config.toml
n_layer = 13
d_model = 256
n_experts = 48
experts_per_token = 2
d_expert = 160
d_shared_expert = 0
activation = "swiglu"
moe_layers = [0, 1, 2, 3, 4, 5, 6, 7, 8, 9, 10, 11, 12]
n_empty_slots = 24
router_score = "sigmoid"
normalize_top_k = true
routed_scale = 1.0
balance_loss = 0.00104
balance_bias = true
router_logit_norm = 1.5
router_bias = true
init_std_router = 0.0231
lr_router = 0.000747
n_head = 3
n_kv_head = 3
head_dim = 64
vocab_size = 32000
norm = "rmsnorm"
norm_place = "pre"
norm_eps = 1e-05
positions = "rope"
rope_base = 10000.0
rope_fraction = 0.25
qk_norm = false
attn_scale = 0.125
tie_embeddings = false
parallel_block = false
extras = ["capped logits"]
init = "normal"
init_std_qkv = 0.0373
init_std_o = 0.0
init_std_up = 0.0373
init_std_down = 0.0
optimizer = "ademamix"
lr = 0.000285
lr_mult_qkv = 0.5
lr_mult_up = 0.74
beta1 = 0.9
lr_head = 0.0114
warmup_steps = 490
schedule = "wsd"
decay_fraction = 0.285
decay_shape = "linear"
final_lr_fraction = 0.02
batch_tokens = [65536, 131072, 262144]
seq_len = 512
doc_mask = true
train_tokens = 1062000000
steps = 8577
dataset = "wikipedia_en"
Below are experts of layer 5 (counted from 0) of a mixture-of-experts language model. Rows are named router (the router's row for the expert), gate (a neuron's input weights, with its number), up (a neuron's input weights, with its number), down (a neuron's output weights, with its number) and show model dimensions 0-255. Each number is 500 + 40 x the weight over its row's rms, rounded and kept within 0 to 999. Numbers have three digits each.
Before each expert's rows: a language model's description of what the expert responds to. This comes from a sample of Wikipedia text that the model never trained on.

# expert 9
It responds to: Nouns and suffixes naming people's roles or fields, often completing a compound: auctioneer, secessionist, filmmaker, officer, activist, chamber music.
router:529452565416435591460470463495547483480514487574468521465496435556536509529502441460575523520502534475442466418564485521512487509572519547455526469564423484464524592522517548483510551527460498497512465480489528457457540532501500562471516553448486486501498478545502554570511451520533522428513473510430497487500521502509442496530584507539550530538480486559492529470466467396522487532526451468478506608516414517557501554477529487502498398503551514501622503484553503523426435505493504503470481531494487501557518444455483479486552419487525491515479488498416515464478449485535477489440484552498479491462489463576587523481463435440487476508484525515510503557506497567500505541454506547501525543584527517506510536510542504500534439431535536436552510448436524490460519512502481
gate0:492494477456556531433467510503486498475517545557550531491506528502474490524536519530509473543497454490496522460519538464525504499382460516509560497479551495565541504564507545515528483461447371552503456460424500536481531456454484515494519461496470532534460412543491520454474465555494416545464506405468484524570541510496454513514608515437493457505485628568527607496527527485477469549499550471494449526524525507444546475514497511557467486514507537469524479521508463557475497508517477499517490515501471511591517529480507592491450470499548535490531467493503474485483513446487471580516498545565466522498545517588587494466479520481502549470503472420452469500565578525503501527435540510457514495548468513552532484506561389507494509515591575569503425473477543528482515504489524
up0:513494568574514477477426530502490451583592521513469522582472503476509457515538531572497486500529531451487546451433474485488541526533503432480496530506525593543525492499479509502518467478490517507580516431582533430498466536443493539558490547477428517498548566553561484462479459543411397509563466445448551530506513519471495465506542477447534467472562538491475549504484420424464455431505572447517462454518516559457532503477526537495472521535466541492464490528488464494423444523582492506531497567518526458465575484446472579530533470479497492497588447523485500495484581475526503556479519435507453518484536472521511479512580541497548480520471551494516526486486448452547535548545567526534483466463466464544519545462543506557533508473490546449498495547531464442534492511481554
down0:542423576463524553507584522463461492462482561446473395499522465451506486483490467520475508566472499435520467520509526567480468449486500477440487502428542560503520503503464536440531470521623528478471511528480492487426514478425439465523449500491501534384561507443444459528477492463454480462495455580459463495480526462534511525526523483468473481572538376501452449480533441470473515507537531541481510467468475480475511524517466466488452540484503553508527460510526515453496557426515500524540538503542515452463409481455496500536516477475481431558484530476431502455444509446537580516551547435510586526512439448503584475499515519502534507520599440539519496557525450472522454493504500536505451471482453487490513571444536510510508575505456477469488524476446471424503508485517509
gate1:510416481539518512489552411550533529552484500508492499524487505516501527479480465462511503528588510571517512499501488491474506491495520498505503432470510561491477486496530525516540507531451486502460533497456465428448536499473449473455572510432624488480550483448531498483556487519539477484486577495514438463543454525453567495545517530536480592575525456507474549527430503568455483495477454478564464530520503569532520500481558511505545447477494520467539572471473492498474472432475541580512377472528470500495566504505490528518531431494466516476516407528521542510490517452459503459460565528540419517589487476486489482516427504555437524492488555534519463494492489496489471493531536513480636518533481529466428464518412430535491464504565596488493497559446493472467477579552532
up1:469427552561504605470514508455549480557497489524447500415503483572478611487537517525525515409488559544474446500484528485513549499484490506512526481494474462474462555534516502539524421569461502476486496431563533507505486455444535471476484559523495488466477524456497522541440429500443557546479500498475459495505492495480495530478485546467556464549543536514475525471514494475520517513438548474534513544415528454440512456544459493473448509498465535426507464532482525495503516500536442429467506472521512461528423500504482509533457431530506459582557495517569518452475454446524416584429482422552485484496503543494455464477494445404529588481478491467453446462501538445482489495508507487516424503510488509481509482493555549496456420493446523438600489449520534476545385463489474
down1:454529624488531522510460487480527489500464465510463554484451500491455495455534521579575409455516558477586494453460539527435518478518527466504441497449392496487482524449521509453503556504429509464550440517547494472526466438455511480474426550494522452508572491516489548507490462550543532505499451534483508474500417477514525493474549516502467520475469479542554496463537506442518551497511469430539527530535540512513513463564543490511449565496474567524555550523522556502502476471551498458508448401479359499560520478507486561490548496491553426523483516511464472517491576477508511512424462521538487493560442495505475481473533463457572497455509532445535505482512399483477543475392503439492452548477513444553454463510516453543504498545518437510519534511565424488515496480494487
gate2:537559518482552493518508472496508489450482497596519465413404446527477459470543491523520509489504499501437527521478478444476489498521492501507546490539395400515499565467564484510556467529452487460453474439423497506480465457502418513472486488468473488482520526417482494515488535522541483574496484460447453474495561424506521506509426396556494501488456569463428514453477509444496467568468465491433508487469467537545536495500526499528497521537510621477484496522465545539524499576540504521461513511502544494476534446521503498461586516522445511546464435455460489427561517458538540497504506486461475454499533429501558569523529468455578543562523488454429503510427531458542464372495489446496499516527487434495435501474550473541511500527558488530487542520544548472500448489525481
up2:523494489475605430463517537461458571513469519497506531492518475527435484527610520461485483513478507501492526559481420506502467529503489504485517476523467525518499473509536405530479481510574476527532465503557488601435509481492479528503458485481477498466553472506553518455467412420443476569485567595457470472524504446549460484483433527501465452487497484519463495588528462467473530513431456399484476486496498520555500479490474433488487549562446516537506591532543510460462548437506521446573492540532497452593538517492551471467522489442456572508481460527453523454448532551540489450533500513491435584447493431582478520491452532561416534578529458434548467478488444438530499502536502513503459541482489531517504475506438456466448522521539505470521510452514512483445484514483479
down2:504469455553429519459477451494522499537473488475461555480459581502533503503504508520478554501437519450514481438538539505489504475485482519514518517469477473551514442490471455519488517532496404498496540495437457571469503554506574543487608542453553612475533503424494565523565464492508488455468457440482529473503474541489498531519415544492545551462501552579476552512478533497451516502492504487499429496497539529514522516399460482455494466551470422580551485447481495501527485468502533434610493526506540505558455473572468527558535498477502443460547503531529511578498565535436464413553556506455489530483491529484475453506484482463549471552509423476524458509486508471461485554437500428569447476531504460454550478535507509511485506484416577545472484573504475532502568521552526
gate3:480480486441555507488563520443481555465539545557509539485471487530489479512516540443502558535498493482495578501492525485527479495474554493502484494532494487537510461502540505558557498543487441442535510534495525460512434495517489497488484544473487433406500495362484497507497502507540550439521465497535554444482492598473535505480522548518494568513476525449485484464460519519523474476453453489547516549513495513566522523478638486489475493516542516511544473581537523586499435451514553595511462488588513482474573411496496492479512440474537423492481550443456475545533451519517495469492531648650522490450529467525551492560559531498503479499462516487496489503485520491535518519425479485524501520477538429552492527483560533496491525427453514567496555518509497547492495542562463
up3:498534479453528502449518476480483527484476577509528425494557481539533493528510516510574513486535506487448485401487495487522489469543511530537534527521432524526467436517573466488466507570465424531559516455503515509414487471464515441435466472512533449466487507478487516515485454509431519475440499465493576429500482529472459429468495589524450547493454503578541424478507495471503543434491524521535437527521562400477564575543539541511453506548511459448495408514457517562516536497503526491518498464593506504530539497559525543428451549502457491455498475460502445443530566500414492465591499537539476490433419521478507552466502519466561553585489502500488546449502545523515524481458418517485515497584555471451497469449454509521462506488544490505534464417490490488474538479536476
down3:481476434501523524474481451575478432510461489510501418456523506480592556510501516505484498457502518438507409572425527537506525475507556523532514484545509575431515483460509418563415494503492408501528497505467477562545498518503521478473562484456534509516492497521549501508529466517487469500560466459477553557529462503441465507483523509541492489580470492501540487412511518486500456494495597501480475506562544573509484506508424532448481497499439500488530505516440473447553500506593500484529509491519513553559536495544515464498477540529462531491565518487488461538538547448475404501523438539562512564483483439488512479494526490495524497422441456484533519490616520465566481477524437545498476424545424464514553444546490537499439473420609413451467500472482443489524527519490524
gate4:472544438502485524443430496496492498539436504478479508466491490520553551443495444590509505479486460485554497529492511487442506481444532493488526461547520460475519469477474443495506479499475529473538501537506471469514524491476450529412461563507494498511446522452530455448510554607506526440500555489430454474484415517529527536478452473591458499590488528463494549462464522477540516468563366494499609439605488486489488562523490555538595535472492403502530561510468480543543532539483497506532532486537475425545502547509441484448521513543522551527462456475498528615554503555472452453422496567475504519497534532454474527564498508492483488535536495508506496464484466491522475504442536432475512486525477560489473413512425546467522496465409514543497522510508493536488460476549478
up4:473439527583554508500453491495502473501424536522442504484427545457542539534545488571557509564529518552529469485479480472531517500473479450435520471393585533506502446637516568535542450485495440537502553491502475530475510467514514477527471542461480401481538477488532560526524479508436540510485420518503503534519560508524448466532527518506511512478521483500476478511496496443506526430455515555470540500492459557468453534512494500532525512525498480542539426534458486452514459481509502498448440523484535474470497452493513507542563449492523567490449628419497490545475523455528489490447510575462512585518531518550530548493498502489519515581494490534471428534519569456451462503549514573537483520468491539513461504534475521561524507532522467446528442574575590412486444511549472
down4:528547508516479515557560425445506507519475444468548474475531465532576452508522498541440490514519470516457455495512566496531486558527460484473499505516494429525449472571481472517438506496567464534469499438503449490547516536472520486448573481504519507445560514484501519541468551505483503544511552508367520567535552463500543432398484550507469565573542434467482465416436514457531545510453525527463488525524574525520460543520528518473465527500458539483485446544508514487513525441483528481489525466409558412548570486514459532516530484489476485446468490558531490487529440525512538547502558513444522496423549478421550468510560482460510469516426533533553406562448518492462517465494496493471463484423503446493509490516566521465562488515556520591436491550539529459459507488541505
gate5:460539546443540532436553468503520493463478498482441533557496434501488497491504476507548554469540446451444509522513459537423470495482441493461532493523566496511545553468545543573480508504521483506567517463512485439451545472494538519447496476521572420486503544481467459539484501486497503479568525475434572459474463458473483516485557443486517556506513443576455481466492455510509586494414493540510453523504523565541534474495550477495504456509536476487505534549501491461449406521491541481472386440480519532552531484522441561569470495444546426490477474494524513476429437485535481505441534577558508433525450518506469566496460521573431501436464506527542521501512510524430399513481542547502577552525469479480566555427495505526443530473533500428494427463496438500459489511512520
up5:519544529537511499529453515451538502509508529425510470481563534498562482441490496510444466477449659518465512460510481487605534468459503545514506530499492497506486510558500469488516454461518492504480514521482405522539444519456517491500505439473497537494472558489485503483562516455475503553451543457513455504490473490496507551477489643503439476437496493450554525525472491502490427505476513440505447457493536459519455503482523500422518531530491426476460503462464523519590499496462489527532629522561492500466496604445530493513512571501446544463376547539520468448423452511498489499511425405432545479476472427453445502497431449460554500506463501466460482446503534484498483488467499495542549539503574497488442529534531506500489450498468477471465501578451454526510531497479473
down5:403507539494512457534534475534549532451497507480528507545486462530501545486455578507458501482509477390533487503525515508549487535487498498475488506488492522472456538466511437526460463494463527542528516494380514546444516405508469550444441578493441476499455520542493489518487507524493542499562527476488495503489457483478585524478524459472492567394493484446490510531525473446538477540501477527549523540484530517527516458502511404450467538532531529532550476502599483504531507554486502529437511607554560490575473482494535548490469502536505505598502439517470502573490440482551460519482484515471518632439541469515469577464611516470425450452498525548486523592494515540503496497478541463506551541529475556543494613454473475491467519528480554522539441491501483497464495474508488
gate6:481449531516449560504485490459537488466508475505487543511466454538450485462436433525486574585488552576474558534458469470551522484475584530451584531552460496522435503462562506486452479448465456443506544443500390466468511536526494499572521465550483489573522532516512530480501503514473544494490492586491505523495429493445539523522506466486492520454449465522485493459487457434511502490550462542490415526545559562532453563482549493516529459531526486505572513538367506510442483561528506507561463505449442557476489434511532542465468466492451573514469539537496481509513477542450495490426501540470406522532531442502446555469467526446424465482417528524453444551550484522442479607468515516505542469474509511478456518500514455463469497459508527507507452498477476447518468485548475
up6:484475448475485508433454486544539473582469591529490462473535506498547504449503488464487507489578521493571485497524438516530518498593482547544460542490481480430454483528473439569424472496520537507528484505468459432512451527486507511507495561465484538353497515466497565502511466524499521578457409567502506435490517528490519518496440490481479456466535491466564492496482566564482509446439512502557548464493477436508498499505430548463532536493489484506450471524539472499511512512539529495443490545492548510525451603526594575528531581460597462425496629488531454527535548512554518505511488461526479472482494528472437419447536453507561482491508471467467530538484512499424514434532549446512475491479481502566482470514530530504581483497454529515547511546520499516551476477485465
down6:481490441468505515501550461555513481523489511519584487453374460491481450543495503441531500474464517505520492515470455468505542430551438503389507518505517450435546468483486507422491418489452491533525552503490454497566497499457448499478505528557402507490512548576503498509498510533531449511447485497534514488463588457478545468439509506410571504508518542603505442449486518520519530598474419530476564544430468434510554440458505438471533450497497474428503550490459532534534497506520510511544402486543504512492529469496496540526487442497438484513468479498494463504458565543516518535443548483445559435466447546523562516511409537503525488526499486482491520511499496522512489467510491561523506515544443494504488474465515523487482454571408471487445525482424530570420441491489503
gate7:475438531495503435488493544543557494499513526536526496500544590498482546546442496479540537522592495533476456528495486530493495469523512483556562513479532478500466544489492596477522457538457469468513536458472446511453538524518507495487447545479508503486484524510481534487431412461509543495449551404468510486501542428498489509464500459542537482504517521528527573459390492497499521562508518432554520507530536450473483449494584471518559475532563465498437539544470454544502544461508514555527534491477452521544548441515511429601502465488554472559530519483571468503470541484504487424506508539421508510440550510507540482480477415500501455554472543439522488488507567541454513544564497516416518540577538508449449529404562555460443500514540579512525459463492530496476481406431533
up7:484504534447563466569490478507439491517557568536568464496491427421484395448533475487484481514482462540474475474485474477571519454522475464571423447516480526536508516531483522462485448494426511525397486468447514488492509499521537484492477488476561471532434514604443458574469467446499565481500563448519423557452493454506505518495568460469515497523468446527563492515482502471490538564505511443527425499432515550481515529574494465449517474480489506481465507473484570539550524569470487482514498553497511512468538493545477443420478520523497514512466486455543511556523411483573534411522477526516440487466582510591510462558548465561465477514510494515464487487564463495521499540497562478515493497448452432499471497491525411461442519534455409523498463473448461564508497517475510
down7:464523473494531458512583525462467510514484478478473491595460463532548509505463532447457456545501555454507441567530522467505485536569520514459517468539541455424485437501518469455500522492516502417500533491566500453551514449543408434469495463562477513496475516530527430525545428530514505505476487541495522432547489525455451464402544497543553528486568517514543591504485596499516427482523540437474485516472513448553527475507551542505566461523505446552414494452552541494516571465516576523516506509468416521520522480516540422511502427526536513491459496512510496531541478492478482498490494478465539493489519463477483476449454505525536518523495501555536554504494443645530484498488429470544507518424491488572456471448535450484456494500567562501553529451473481554485498471470597
gate8:525538505525528485494497472531518585506462510532434476422443470483524507534480484481527538484547479514514455497531506501431522486460492507530442486459482457468516480585536515494417470524449430438477559551467451453520471515494498537542500488525473503465537464532388539452524478506466463477509476527522420406509480573583473507469574498428497527495499434537456549423496563471530464524468484539588538501545537471508544586538521456433463490492565555493481541504494520567540488502528560587519505458516478541516580499492517531508528474459539536537596499488500501537523301495532488485477450524486365502496515481520490508384522450546477507481534462518535474539476535564518508498484472497518525511512502462513502519463522463489494536464480523518545499501487496527442465530530505
up8:519462490460475529487492523535483427498484519608498482588511445437520440501487482499553421540454451517545474564452523496438454496512492395474498510485544533465461424453490500472562442520564536485531445475444527520444519532421546483488482473501545484558451509543548474518448506544539530472528490452503431497485541451498518457507509421529483475523495477497515426500410453478504477501560517511530461487479601450506489419451484461532499489468478487555501500485504478455540450521438481484451486507427513426455375547501552516408503489524481497460448508511436545503483472547596509459539544440549484452504458437465428462503469488507509523493466508486445519461462489508470487507456488462417480439504464502434548490536520492554488497538416476505487543507569523477495577462467531
down8:451473538515472444462478512459507534488505448484517479556477533512513531470503459532482435518573508523430520576473488486504543454435506495512418538454452457516494542515488516432439507508441414529560480486485541475483452515465486579475532532485539543537463513495538501480491489529502526481545493495514472504519552465597525493471511477444574544457540567541494526444469523534506416550490515521467540541545524519410473454597439515529533437493541497477463459542487514436618500484549552443458518516485462439476482557463492511532434503501513553465522536524496484542498495543502532528431486503488494598550531476486480375510514401511470478591461506536513492443473549505554467503544467529421505525530509539548488514585478453486479571512464540481474559518406519417499491507473501
gate9:470493481480478508403494498419498497528478514561462491497469450600483443467443494492472528539540492474508455503494493462441486450495546468487537493489512480539521502518543567475473537478497474506446433557575546531535561514519466508438503528507490483499494496492505456509465452519565466458510550491476473553532417512485531504528542515540507612444455518544457516502568545535541514492448503463546501507554384514518470545561578496497496547482644427524472517434488464542509441528489402539479447462416511492514543531523527500500464458507468384485535551517502535473480479464529581520450482492564504479454500531510473461480521460552481510492375478513542448463508473506487448470442510460445548487496458477452415541533569543475561501537458525450495553493494481513502451479505512
up9:531461504547496478487546550501483454513470513490529515549485514431485464529523439489492537481444505452467592489484423483602518577529452551543521493496529484539541503461483534533534514437585510495469496449476469576485490557493523513514477476408462502474483491516565488517418543426472399524456476448592550437521498504425492482457546498529501506456445516519455496475539461453493475515476503512437525471510446506434473502464450511457500513518542488493465488600531541489484493466460502552495512502513501473456503501469483496454508545494447490463551547532563427518532520509509462612523501530517459559527445482412488466491597513473446498564625505501491537501481541506503595460521528500487499559509599548562514503494469509488488550574506479512467447551546547460579482505507438
down9:511542517449522497492483542442507494454489445552509458501496493539517529520485457549500528517615519530537521509505520479517497461485506510500481429477498507537534437527490502520525507461483517470468514616494493531478555544452464433499510582444519504465528567518488505477484478440480402548568501476397484536559507488461540448454476519539432564554554471534408535479472468470398557491484562527537490470523482471486582555457482500417504530527556521509488528536533494514458449445459470527471539502494515500525498445485514608539486468536435484497477488505475419530524430530475436475483457475427523499466475412483495515509494503454571460485425561479477445530500530522559473493536440482556520473501497512439524467511466492431494525663460525473531569459537510457484504508495488
gate10:524437508519522610431450466574452534467470499475469491500510467545536541551501540480475492470581570505496459490492510535507527536535465560495511461571485557496561498520576473509482482499446476439572460506498493518459536491482468488529462538520460489472592459515421508451514493465493529502501529494408512537523524555554477468464539479594566533479511507549510523446523592492495478541449535466545453559545477477524508515545519510478484458484486475532503459491462532568539445545504613467536501467534402495487492542540494511505616481482515552496541484440524485479496557502543443427473519534526539534501549472593450453528491506550447489496492458436441510487491503508548489539449596454495455483543537459467465534461514557506430523462525505531485582446440502446549428534494491
up10:486488513483478540550541495502543506495480520439481523455465485499532533512514459497492508531459523467571468516486461610452430573473483516496541495501535509471484513487550405562509521494510473461519468521473378506508471557545491563568493452456428352531449419565456460471509499500621518519553523491510533465499510511539468527541506443514493544503468464530567497466404483497530491475542416490525483514465482480512502508519558541446485529563523501504481497523452514491483510513559428494446504525428488576505508460463535525501540463509487592528492536513524538456472488527547519509571491556469491507564420457448465478421466504462488537556534445526495468524576558474551473493400488509457565475517493500506488536510574467443434493491560559470505441528528466484527480520546468
down10:542497501468491488506530461483458480506491527522483478507449478491501507520541517542451508402444507485493451527475535487532496491516527529569565407478500503413461408529484535502512460545442401448449488487462469433587492502523543530489512508584466582440402485526491516493488540468531519553475599469506531506476505471512480432460470547477579472498550568509449468432534521487490539514519487469453509474471462486492481510522491524430523471484488549546514616491486445517517454495598484566454508501510476512529461495527584451438457526511470511417509573506587533537502508483486542518519505528505419465468451491466470455489473515506475521461505432573539508524504505423520455492455454441543483533545446548396512494514536536518449528476446519442464431484536550567514491556496485
gate11:529512502481506553436520457538519510500538545514486562448497490489498521501485471578557532520527440539463493469544473499479590435473540510471548512472482491521582510455477568504556520471521467482565504532468453482514517526506501492412405532553531465471480463400538523552571507492478512554492516539500478536578516452472512521521523464564447488486470524524444570482541486528553517498526556550458480478500428524511483485581503520466471514474522533496445446457498464548511498473568577498501555493489447508451475475528539559502418414539470498541520455479479490483494449400481464520424462423515487469502558540488497513526507496457539581482514562504509431522463459435460509542573512485465485508524460469579464486517470528518468397499463561482491536471565444553577458561603530
up11:577468482502516440510485494445553537501476505438506552520521530521455495469471563532456524531401479460533523572482431470478470504503551553519500455489473448602494466459518444505529529483457528460532536453491470477499498458522542460547575491487490504476452486469474521491525570478543538521492532434499482495492544530527506483463471562425515500505474475506491468488575496451489496543532497404509509522347575469515472554421505486425521537547485495440483605462482446535548471486452516510563490513494545475487568480539514622464465500576473496465462551417441491552525510461461504452515518491439476509508464530482513465527430418461446478518471438533485478503450464554528550498533502522528498560493544487505541525446489542487470502478469480629504551488510467505466531507426496
down11:485462453481478549466447457469509511534484525519480520366494499518409504463429474444509534497493536483450543526516501540549485467508553542498488494602464432445483557503487544472545493537547518520563436442496483509506592592540376487462571513582509500490440527510511498486456463463524503544451535555512490538555501474460464481473528481507524489459446548513552534474482490490578492494458497437519537501493483525492513513481474489433511470434564498506503526449506454538507458496468518532520504572520567492487483462576477474526472477514434457549366482490506560575479521459478543443543518454504424543559590504499501528534440509485508549492424489482541499525441508545455561517481432525459469516558535510559530474463513477543559499458506493411509502421509544496488491492513491
gate12:512482587489474556475534479516568504489530514497495490492507418514507464434556499460515515538536438525520443468547552479489448504472512497471584507534460470420533523498510518503475519554466533583493569507484532473437431623511448544529502468497540485536474435459453527508553533419511437429532509512464436498477532449545487530558518500469537554479546413439497519507556544495478480531491493524503485587573446556516593588472513458517583501467511483483577530518557494462436512551492523461473496508480389524528425469495527514472571482458527502490510494508396473482430506434481435498435456488456490596526455462508460520506514498487495504431511500587504495556533476518513493572517511517494511541512485513482454505473491541415517523473535517471498506531463479473527519510561451
up12:469469457525523497522501459487491498524523528499415503535498503536494453476468539458486475478376531486531480467495538512456571491466458571566452514544525499543539491486430516506458539495435481529509508451456498484555450502392460510552576498499396550487507471586499487469559489544569475439519550476500515465454532510622567461558503463501496555531532513526494562543492525489516616495464514491497564489511447494539495466463538481450547510554461528480525485482509491492482523496451559516464558516473434471540462435467526596536432467519539539488510458451530525521521543499503451407526449478540460503471524527508467460535477499525498441488564485493587495554571485499490477482529474466470520497456532454547542522508568444422453427493431503502512492551533517497564522599488491
down12:500489438455504486568446543528552540499436579493531494508500484497534505511521467481434420517576477548497544470537504518488453460550525536527507509447544508517521478413437472562548506457505472480504534528495482568471474555597527512422533506442501471578575486486525556516536509481448531476508471496386481472479595497467528580512522476503493515540519498427443427419476461530571413532514483528528498541470407528489508493478545485565479496441498497451483492431542533505486552509420480517505452496509526495497507569560545517508495574491512495415500560578501425450508491510537531500527506566506454501486429493517513494490454471497483476436505503569506521437493462548515475435555496473456465506576510472463491546545500517501509572446518471519448469464481496533595536439538475
gate13:493473513441486498514488505505497486539525493483475423398516440501475438475457477516572474498506500535431486515518524469456508458470485498534528507447521474540571527476451490505516495556524494524501519502552497548447499538529502522496453515532511457466556477499470489501545461436432561556496499499462523524582501456441523610552482521445507508494479457533478592530466503489497526527485492461578504561496598487531486539530571495529484535513501494454469483523549499580504425519509447441452535502509462511565548522430485622523423508476428488462588513588486450562428444435497469565496493515496501530519492551566425507403489464494448504502537454508490463503511450496532559565551533494560521565512486504580493474503494518503494522484533430481544482511462463406485536457598485
up13:515485493526484507458507451540508575430467480563495499445468482532435538503458516443483528494454453448488502438442484467463465556506470547557434435544474550446523486461526479472511482433435392543444485537493490580510446513579489512494450503504493522501471492499463529477522473502484603487494517508491505569466473429518514478509582494599501471474551450525505520470451514498484472570509476456462418591511474414544432536514502441547543517512478478578537445510573444526514482566451535500496513514461527445476543415502494518515533464492521537500503528495463538506537499471492394514423477439501520533454502440517459512483504474477489476585525486484525457523493494524483558526459470512499476466505508571460503498489530487456568504505521485529533503469393599534407497548505417
down13:508527529488570538511440537452529504490562493518466518512541534493509461496492473470582524483437459473474449510490482502508483556587454521483470469497540555449450528496457543492549546472483474472532464495496473470533527497418465548520493498465447427492420489507481547430517500477569538472563593521497478506496503470557457475477479540550516519499511455467458513530462527559467517444577524535493422419562498393514475563494524467555568494495466449484555527536569458503523449564393519480476554492480491500448477497461491544559485521484500515558496528461487504510467490481478512487514516481545424515444484527513475504443581449455467528523551523485527430587514528542461543555414457557501478416493552525543531547479547521506554520491573472471454467568392556545492472529461539
gate14:530518503521426491481551567513523494545492443433405461472538556491538414520504475483437527522530507456450545517550472479515534513523502506475495505515486483481506525507563504523536549502415496479545539445457492440462485500505482482508472496452466494461583480453442514475555508452502550482506469493502488483548452436497502542564520529449556525480508461498496567484437542469481485549527451504487515494579556562607528498509477491542533496442570487507456528485526437499464450532512534531472480478488519559483517468450506505490549528430483491461523616484396416439496435465541424547483530523560515524549484494539520596434548470578471541476459512523535446496442479503521550630484460514493497502492508545528453446513552534521480445481496544454512473506379535514453489480553496
up14:476493477514491489492453478424528534528502529475518547428583480519508543510527511515468534570523494437478510491519434495509534452535530552499498516585467510479483579456442470490538479485513484455448454470474480461531509522491501531477493490509523467482486539514456494499533486482525529533504424537542489520455553514540450495441531571449488596530496552517532545545499486522447501553452465543416524480516558461546531514512514534518447488426498494468505525515517462491510502549456503547529502478538484444504529561447432511569567524453481453399420474529499489337483533505529518495557502495602500461568441468490469552503464502470521574489437524515579482540498452612460420468495543487504582480561504470530502537486470560489470510478489602509519495560439477404490516485517469
down14:532605564497525450425477479500520497456464503567549529535505591449468527467509487552436438496457533517506467454530503416463542413475533525524505563605520517485528471519499567469573547496498538564481485520464477552471527464598512579433539405505519540547461469431550498452487485518503522481444509520597549583508485483525500480540538536419487547497502429504512558483480536487459545556518559504419495454536431518559476505520508498507531478478475514515483516446526455481493488476465509497465520494498472461449501451474377453535483528479484424456517477460499478501556511505452498515437435446488503495464497528433486543503471492522520558529457523499610520502465494557473448508457564515470438522456508477500498476492530465446488450534564505509488554485446478464531455505501526
gate15:501458461406563484505537536512483507507465550524508514421412370485537531475517526545524565538516454489501467498497516531538529486512527497530555464457495515507535503518541452501464536506471478453508529467549452480469523550499468508515497511488639517436564530471474479543556450498466498577479527481473514505500564491472508464544516508453523495438471524486483489525546521496412539421478537476550521576478523556569516527433511560474551497483474566528502573420517520450579518466568440502502451516546478466498573511562486498503456526531488477552458506505473454521443492507601507505468538481564412504512488436545497511500438531544499499488546484577493513488478530495495585436506587522507584533497431422523476513583525474528522523452541531479486524483439504448531440480497535
up15:573556521463545498550567548504504392496547448490501573532444483478501516531480464450504428536503504563601482473457557523525540578465431504516555554537530444496482524539488510514614515493510555464474514493459573478601512397545496490524525590540477538542494460491534586472497470498533513491614447452501495517464469499445485487497474481502539524492560465492491492563472522515514483542460545537495505465519495539528488436482503486533494454564435432528513483477557502474416449542485542445439532529511501568462527489448516470477522447503481409499505518495515500520543520499482509409509484440493485542508500500536546558526519505445498513519536564448495479481504551493499483561531517523383484546555466509502565475552594537502471493476514469469478502499556510551533566530498522
down15:457514519501521510546555530462499510526570512551485512554485466527437473460493566478491542457425515526565445513488375494529480561468487491526565603522520498495430453489509577526541522495571557463487527509472454490565523509507419460465541513511478486508409534502515450457510458544474506532580561526491518491526436498453455475464459445469546458518524485582442526523513484503524529504504515471470516499532534484506546485495487547535572521534547530546462519509494361471483528529531563527490491483523444465542460509543498414433567516460449451464449490493588491473524488533478449517447464477464465526468638473510483499529457548557455537515527541511520491481491457536551505493467481533514534545431516515552468451496503413478440484491498454469476496508513486539480506531517621
gate16:487431405501495592543547523498521502497551496546544551548402463436515431474561564476451516483551485525536438520510544494472522499453458459525500487519495576473551494553469470468496543450452456527472521521545572482530471479492481502524415484449510468514481393485504520490495519481484473482524486492486518598530471530541510532619482591526489552524459495550558474505515480451499456498498447505453576532526537492516437496464493484525630447514545459551467497538558477486559505545519547510636460443440534566475468443433524521492496452518484444487489513567491503524454496538506459519451431551550458482501477502525531531439480452498502492570486531536395495497450534471531479488514527523520474501536432445508533498521445474517517463483527532459540469492501521478476545503460527
up16:487545492527504535426530411507491433489516545545560485481469487439542473436487576495475449508489470491512530502483455465557531482464494501546500514491503499491506532539513551468514483481510506533518514478483486555521466483448575659475426501444546516474425524515480514483525579545452519534486575553504538511483468555471515494466534614515539450561507540465566443510517519509458477494550480412532507488475520516426453542475537471461477478455556521490460475455484506498477455518450550561498451580425523470456503444485571559530540548480445530401448448450477471544442464504514486485464524522468477537504574447514532450564473528504475517459469438445487493513544464501439462521483478486460560470552485525506504614537532551495506488471402536570495479490471517460497515545525487
down16:545481488515546526574550527487467546483482455508526501529434505472501453492457553528509483495457472521521454516495497499542542454492497507521503558472546548475509424524408462477531439491530500515554481497563532479554519369545450569472549463503517498514482494451516492451496505502476504478466519514507523540457588637495567534465473489434466482500510423536492495520547533429492537489481474578491504567587480475483500519496516494384514539574506479519452512520555456503557588425538518554568478434483527537501450495425590498484527505516520496464530533510510500520497500497526555468518419527535524516486462545451485479561475481488489477571514526537516432499408573471488517462464520483548470523459484498529512458548477510475478470547490470452420533622511514584550488502470546